Weights of a small mixture-of-experts language model, trained from scratch on English Wikipedia.
Size: 10 layers, width 192, vocabulary 14831, 48.5M parameters.
Experts: 224 SwiGLU neurons an expert, 1 pick a token, a sigmoid router.
Training: a variant of SOAP for the experts, 357M tokens, 5451 steps.
Below are experts of layer 6 (counted from 0) of a mixture-of-experts language model. Rows are named gate (a neuron's input weights, with its number), up (a neuron's input weights, with its number) and show model dimensions 0-63. Each number is 128 + 24 x the weight over its row's rms, rounded and kept within 0 to 255. Numbers have three digits each.
Before each expert's rows: "mostly gets" lists some tokens that are sent to it at least half of the time; "gets" lists some tokens that make up at least twice as much of what it gets as of all text. This comes from a sample of Wikipedia text that the model never trained on. Tokens count by the router's weight.

# expert 7
mostly gets: " became", " considered", " become", " appointed", " being", " remained"
gets: " as", " was", " is", " be", " were", " a"
gate5:116166177130116145145130121149139094108157106098115164171159142130126091132121150081124104128104106082120129121107130141103089147166121166148103118165157136125121083121099128092154161116119136
up5:119118167161119077102113132081106108186174089124128140069130135126193121117171141138163145144111121179092108140109129079090136093160115146133123132159129083092067169115130122114160115133106125
gate6:072100173156112123097145144123136109103150128128173114110165118093137117194097115106125131082125112101120105091122143089168072120101178127162092124129129090105145119127102126105092132137135106
up6:111115118151165138073117151114143135094142112151139103106129119084131111184138110141128147111129116122118131084138141091121118142108156168151106128099127101074131128144098111088091127145131107
gate7:109070156144095083140154123134083114126104177132109098121123135168144115090090104139154116109129122126116136175117165076172114124127113128141109142093146105140125099152143167119126113084097134
up7:173149143144121117083142183101112138151138129131169109147106140112162107177168128141112128093087123063139149132114112133069129140133130135127147114151100174118113145078144100123087107107101104
gate8:099133106136149098140141147142171093146157093152107114129112087137142079107141156138158108106110117132129142131186143126118109139101129119113144143117144131154080146114086079143114113108080128
up8:158107190124128141104184114123104115105095140157132127155145145115153110120120111141126141167112094111172130086097104153149147082165105113124124094150098122118168139112133163113120127134154126
gate9:094125108151127154128084156102114118130123130133166107112129142113165118113113132128139106156126121084140086180114110139096148120129124156171118116115071137096147155131093145126118171179165129
up9:127105165123136095103111117149146129139096116135151135164175159124137099135136161100103133089121099147177168147184137117137168098118130109134109133080157092137119101161097125144111135115124095
gate10:132129147105172164135125171121138063139112139155168105136125141156124104149148113117107146113093140126147131114102106119123159116175126056145151172128154139088138139105133087122139068132140134
up10:130141142148178121075087159178118118140153137113102102119139197152131123152120130102083125089095120128194135146145105130119147093127115110102160139157102123090138133156111148142115139101168141
gate11:160102160121131126136149174150149092127069130124143162133120111145124095205135133146095143152136137160092146093126111110155131135115088134135138151174128103155142150158150113163109150122127151
up11:110106086118133121104109106155141133105122129162100116135085118095124168100122166141103137133120146105132133136085140129154094105095186066105153164163097121117070133116070156136131096142110099

# expert 14
mostly gets: "–present", " Location", "Personal", " Coordinates", " Preceded", "History"
gets: ":", " •", "°", " Born", " Location", "′"
gate0:090150148137139135132140103130131122170162132097154114141099093112117134120162133146132101118138126190140120121167145087127152109089106105139177096174132110182123159147161153142102139123102155
up0:161114109163074129161115181124087094100170125145128091134142120102083101146139091149147199122138097150141125139116094069143130162102112114144126202136135130161113112147124096117111118114096126
gate1:105142153086126151188103143099102147105098178156119133169112134147145141109110130144109146139146095161136150164105150150183145140097138152106134125148091140106169080163147114130138113108110108
up1:152111120138125153136139122144113142161107143118096114143114121160169138109148122144087138149108120119141100144136120123137081105111103142100147136145126109169114134155128051171148104127164119
gate2:095125118112118173087175168116175111165128159091136138140105143132140111102168130130134116116157155137147166135121147110127129117124090125149125160171139118122182123119126109134161122126100154
up2:126089133126137116125101168142162168156138125129136118105146124170165108122142088120094091130116143151111161123143102155159126107124116150150113161143123151167137135146176165114145094101128172
gate3:140147139126139155145084098129066117171083161105143136119142097137130149096164135104110130131136143134101160163148157097179080121095146116139138137116143084129113122152116117107143147114143124
up3:151143138117119117104137119116111117108110129150085121114135128099098142113084143142133157130147122144144122113056149097098117131140137140110128182149095170108142156158145137124093142111090131
gate4:086097126150138121131120202108130149111119146159146096165092081108176124114130111138093121104189132097123103114158138139119075098136101137124146106123124146123144077147135098099160172080066097
up4:108129150125136149162133168099153152095142100147125140144118104117155127116120104093108153109133129113151119099161139171090095079132120172128170146134127136128124124097123127117187129108054096
gate5:092098130155115122142121100104144139157109137110159093162171144093111105128132117143120088076144131106129110193124160103119106135148121142122098169138155140150131133112114152135126102105144150
up5:136127164123137158143127152120136087111113127137111084100122140132073160143116152100129137137140096165067087102111145140120112110141117158140207103109149168143116105139178161095127108097147102
gate6:115112138119120187119125119147110157084123132119134107146123156132146146107139189105135143086109139150130125169133132085171149104139142146150092133129081156134171151158115108143104154109128127
up6:115146159151118132138077136083099165134172150104130141189152146106126145123095121111151135155134123134105122102143140099131105145154123137139132101169169110143071107156084118077150176147152145

# expert 29
mostly gets: " h", " w", " b", "-h", " H", "-w"
gets: " H", "b", "m", " T", " M", "h"
gate1:159177129112132135136150124172109125136107116102146097097129115130163127129133102120139135139103129090129073124169122086147117095122153152144142153139196107143109162119163092136100131172112158
up1:100133117099153127115132144148117116126140133150111090082130136125145161144154115097117112096156119151123120132126130129154127106090067146142150164104122119170099120113137072133123112143115121
gate2:087097150128164109120089111130116147152145127120140087147135119105124088124117132138168145153153140138167123147163101107134093100129087167127127111054147121131147125138178114135134132126148136
up2:131110116126126117151073097119154107159142070128161107144114109168118107193135123109161113135149117141143133100149106102144133156155086104131162088096121117100150123137153137133103145133132123
gate3:137132125172105131158109115152138113118113140104120146146132073139126105085075141111070101137154137144094124105124100154107105093116128156102118148120142148075122139131147144112114147156159111
up3:125123133110131142097128160161136148140136135191135080148111168117138156114168141116134146098137112107125100134134091113141103173117122144136086120087108123142107155180137123164138181126133130
gate4:153121134117143102142159089182143143101160117105163162167110075131114128106138104108146129165137133143108129062100173127163105127138157126091101136117146132126137152108155145111137113106180148
up4:146137132139115171077135141132142130165126119185117112167128088126153124129164128134130118094153149122169098124098076132136121138099089125158151123128104172097125113171110127105138109122131123
gate5:085158126183106128181149092144160126125143117129112148143155148141129136102115137159111128108135154130125131152108119134089170139183154136126132115126123122164113122148135132101179115113134120
up5:103152126150099105076161117122122158117090170150122106130100151130066153114121142122123140107090071144155137177133114139148108088113125149123159160090117121146101130113107134120104159121113152
gate6:106083099099158081165077124110100144111129155113147139136165149135160127134113148111120156129122152111119126129109172127092147122147086165123118117122154135095111098124125145119113159084089156
up6:115111138114118149085168134113124111151138075131153142123126148138106124138111116112160144103115120121094125116162118107145118186140120107121135175119124116120145114124160156118181126168158137
gate7:085113131142107125110128154142121102167129103146129142151152173113091085150136111103143103125140160108135127128118203086136121113107101143121163142149143152138138143113160117137121108119141098
up7:095122092090158156122162147105167161090157153086162126126131152101113132124098136114101130116139128127165144132147148186169114119127093132095123094132114092112139154089091136182152138124121122

# expert 6
mostly gets: " London", " Beijing", " Chevrolet", " Google", " Brooklyn", " Copenhagen"
gets: " |", " London", "-", " City", " —", " –"
gate0:083114141133057112102158149093120144136099158105133128140142123090162145150148175091119152134151167144095116117149118112159082138130153066164122143149137174134139138109132103162124128107132120
up0:149117137152103141127207116164153138111137127146120096141131131110083113141119119141098109110136150116168087132134144171097118168134113131090102153120110119144116167112127127058162142121133130
gate1:139132128082122136138085118137168125117154154118146110106092120138145115146115125149113148130134107224105119120109113125137132142118100156137100117140107118164130090133135181097163133110164080
up1:122109137071141162143059106143151107160133135137150143117118121128120145150139147116103150145129128120135110145121085130103161153128092109142101134125138117119137117099136157137110119137144140
gate2:124094158087112163099138146145114111098123134148104129158160093091136141119144084123120152142131104140137143131131172122085145123147142139135152149134140113118089089120127119122136108138116162
up2:107147093125126139149143139115094147130114142111157141118135115150104111139142143135094166109128128121147095080145172115145122173157116125166151129130151095164144075155166106082131140087096114
gate3:089117091083098135163142122125119126183156153122125109110158155156159121180143135116125130179106159178158164135104103083168122117108159110114151100157132132099115110116142118068109120160169153
up3:134091132119105086145164100144111103133118176136134117129138136106113095131148122081120118088101134142083114111134173143122154107134105128128097100132134101122119131150172161140107134115101105
gate4:147111097127122150120159142105069120112077130126090134127172136104164182110139124133133168115118127112133166157136154115149118117148137127129145099168112110137128139107119100138092116140111137
up4:151133097060094160127161120091111174148155111159096146127124117151152123130104120143144118083135140129150167130113128135146105111129126090175165107168116122120119132088129130107123150122109139
gate5:121143129137130124126130119167159135171138142160127135161153115137101133116143163102111140154113121156133179179128135123125129120149109106144098082119092140106128122138161135129139127109190134
up5:159145148111159133133103134089094133110107131103082129101134175100152086134110108125103094149138124119125091097143129136107142113130133120121128142149115172121107172089131130150076130152120106
gate6:148097150106130097137171104131117118115108121128120144150160141115099192174105141161157125099133125147114140150136128183173107103158161101161143097075104114116099184135114098094131126138107045
up6:098089114141159124145109126143146122095147169106114105163100161170103157162143164128127129117134161144127112120121121173086105112133120119134132179122145102156108120141137158168080040139124114

# expert 10
mostly gets: "AR", "SA", "TA", "IA", "CA", "PI"
gets: "L", "N", "T", "D", "G", "M"
gate0:151130111063137162122144116090152091110152096129157109146151109136108083094106146081148142158143126130111124103130150165140131098116125145112117122107102106099131130116147125145140158115074125
up0:096081146140102133053131133124135157152156163160140110145127131178190124109138135116112139146125185096153118132107138110138136124101099154111108131109108089126124175122124151157115110150115164
gate1:119121164106156117126120100109134147125134104107162051129121113132122151136120167133122116126164102135151117143137132165110138117111102161145137139149137157146147147161133101110048134144117144
up1:128119094178148188118137137105146110144132112146131082145125122131187131158144157117118107109159097105125122089094090128130147160140130141147136146172095131149095145091164134135120126195125118
gate2:110124121146121168115101123169135151105166144086125143128133114134157154112154167131134097160156108152120126132097156126113097085092174121117126134132137164126113112097130156091120099103109078
up2:092146178142141108156128152092132111091101125138139112144130109117084093151153102109101159107143126126138121119128108128107149115134110127150115107164099123165139167148103108135138193132133106
gate3:143119131121109138139140164112148104156130117137105097106165093134136124093101166085154137112106126104085150141121122145102124146163152130149143118149163125078127144122141097135157108101167137
up3:123116129141096152147126165104132121162131160136159121152147117167148132110093127128147116115105128060115132140148120123153138094149163134141171146119140128081101136121076166094128106107112143
gate4:099094179137093162144164135115154123118169142145131183118128074105173127155125134106155128141115136171119146136146144126105179149127138084163160112135166123127184133148152110125093135129136158
up4:146073112130177165152148103151120127155129137105133125105191110087165112143155138088137126140141153134101112137076147091146097146131138125140140112118116120103116200128099176108150153158141147
gate5:129173119125123116188140147099150125122126105182105104138079152134110106162163117158136108098107119124135127134114142135147099116144142123143171115162087091128160107130108147110101122182127103
up5:165124135150110134113116161166136093091148139079129140140119113135142129086156163107142106136179152130120128106081137097133150133116157168137143136107158108127120174111157140076141142120137140
gate6:081112094092142143107119124109121131128154122104127123102147125124109147146103104122137143117106111149144134107179155131115186145133137124159108110117079096115085176071157154118106068117101109
up6:117111129130123163114130129125146120137116106139092119169111126120108134130118121152144128135139132144118150134135127139122143118087124108146184132095129126094108150147171094138121144128152106

# expert 25
mostly gets: ")", "]", "}", "\"", "”", "})"
gets: ")", "\"", "}", "%", " |", "]"
gate6:077082132110113128124121139123116152079178142100126145166151103136132115157190112139168149130123134135120144186127146155150148122147121141107149146154122110126109097166200124121100128148168134
up6:100102137096137127129162094150146132140149099109138156162115114157117161139118116126138169130174147109092154144096149099148166118186114145138147152186127129127139119148149136111113124153149099
gate7:139100131085140130119134137170120110112118134137106126081140121163129153155120133136153128116138148141100123089112144085098103154140099131155154099105104146114111060130144131143066101163081147
up7:174122125092128146083116136168116110135100153154134133141108122136075151154093145144107106143098111149112096099102127132090088158138088143140144116117142156160063114145134152135080137141105200
gate8:158151127158111139127130100120157145166139173171124108101157134130108126127149105138099106157127138113140097149124139129112147117103091140121116107098161119119153108104133142136100125083144143
up8:163153112111138132093127091168078165129128074154130095140119132142138143133127159144180125126134149094143124141107123106050149153150141119155127168152119119091157182146171119088128150123106146
gate9:138095114140111080132184139120084118106117125138134097159144144137153143183116150153083132093149155085115110071106105178132154128122111120168099140145098178117154126116153171150133180134145160
up9:085097133107143135123103101078134125079155101137123095066131125121129144100129136156139148177104130158154076099132141102129120150107143121089134129120105151131147113129108132187106144132133150
gate10:143149114082112179128123117141137117127151130118161112134148176090136150155110140133128128142153105142136114122156143139127111107116078158116150100142147125116121109126094102107100115113136092
up10:156099109185110172128160096122143121109108133159154138146115161152143112167118139123133097149152133100134141131110141091142135120088140163093139121100160130146111153133070096087106133122142100
gate11:140104154130122127129121187111097127089146122094116098155148150126139133119120153097109054143091160162135104141104158140127130135113128119160134178155156118166154170131134134115162139148115121
up11:109148123140137173120139159105133104140130116124136143095131094130096155140123078142134125140121115128175137078149157129125148124095170143147128148107141101131151145130150125140125120156141133
gate12:124152170128146123150151168121135124132076093160081106162149096087119117155087168117153143099134071117114127110132155147089115119146117153146104120134130108110117087116129118119123113189162140
up12:110090075113101104100156104160091175140133086144120120129107148099088147107106157125147156106120085140123151148127139108110126107134132107127131134160150087109103132156165099127100149158100122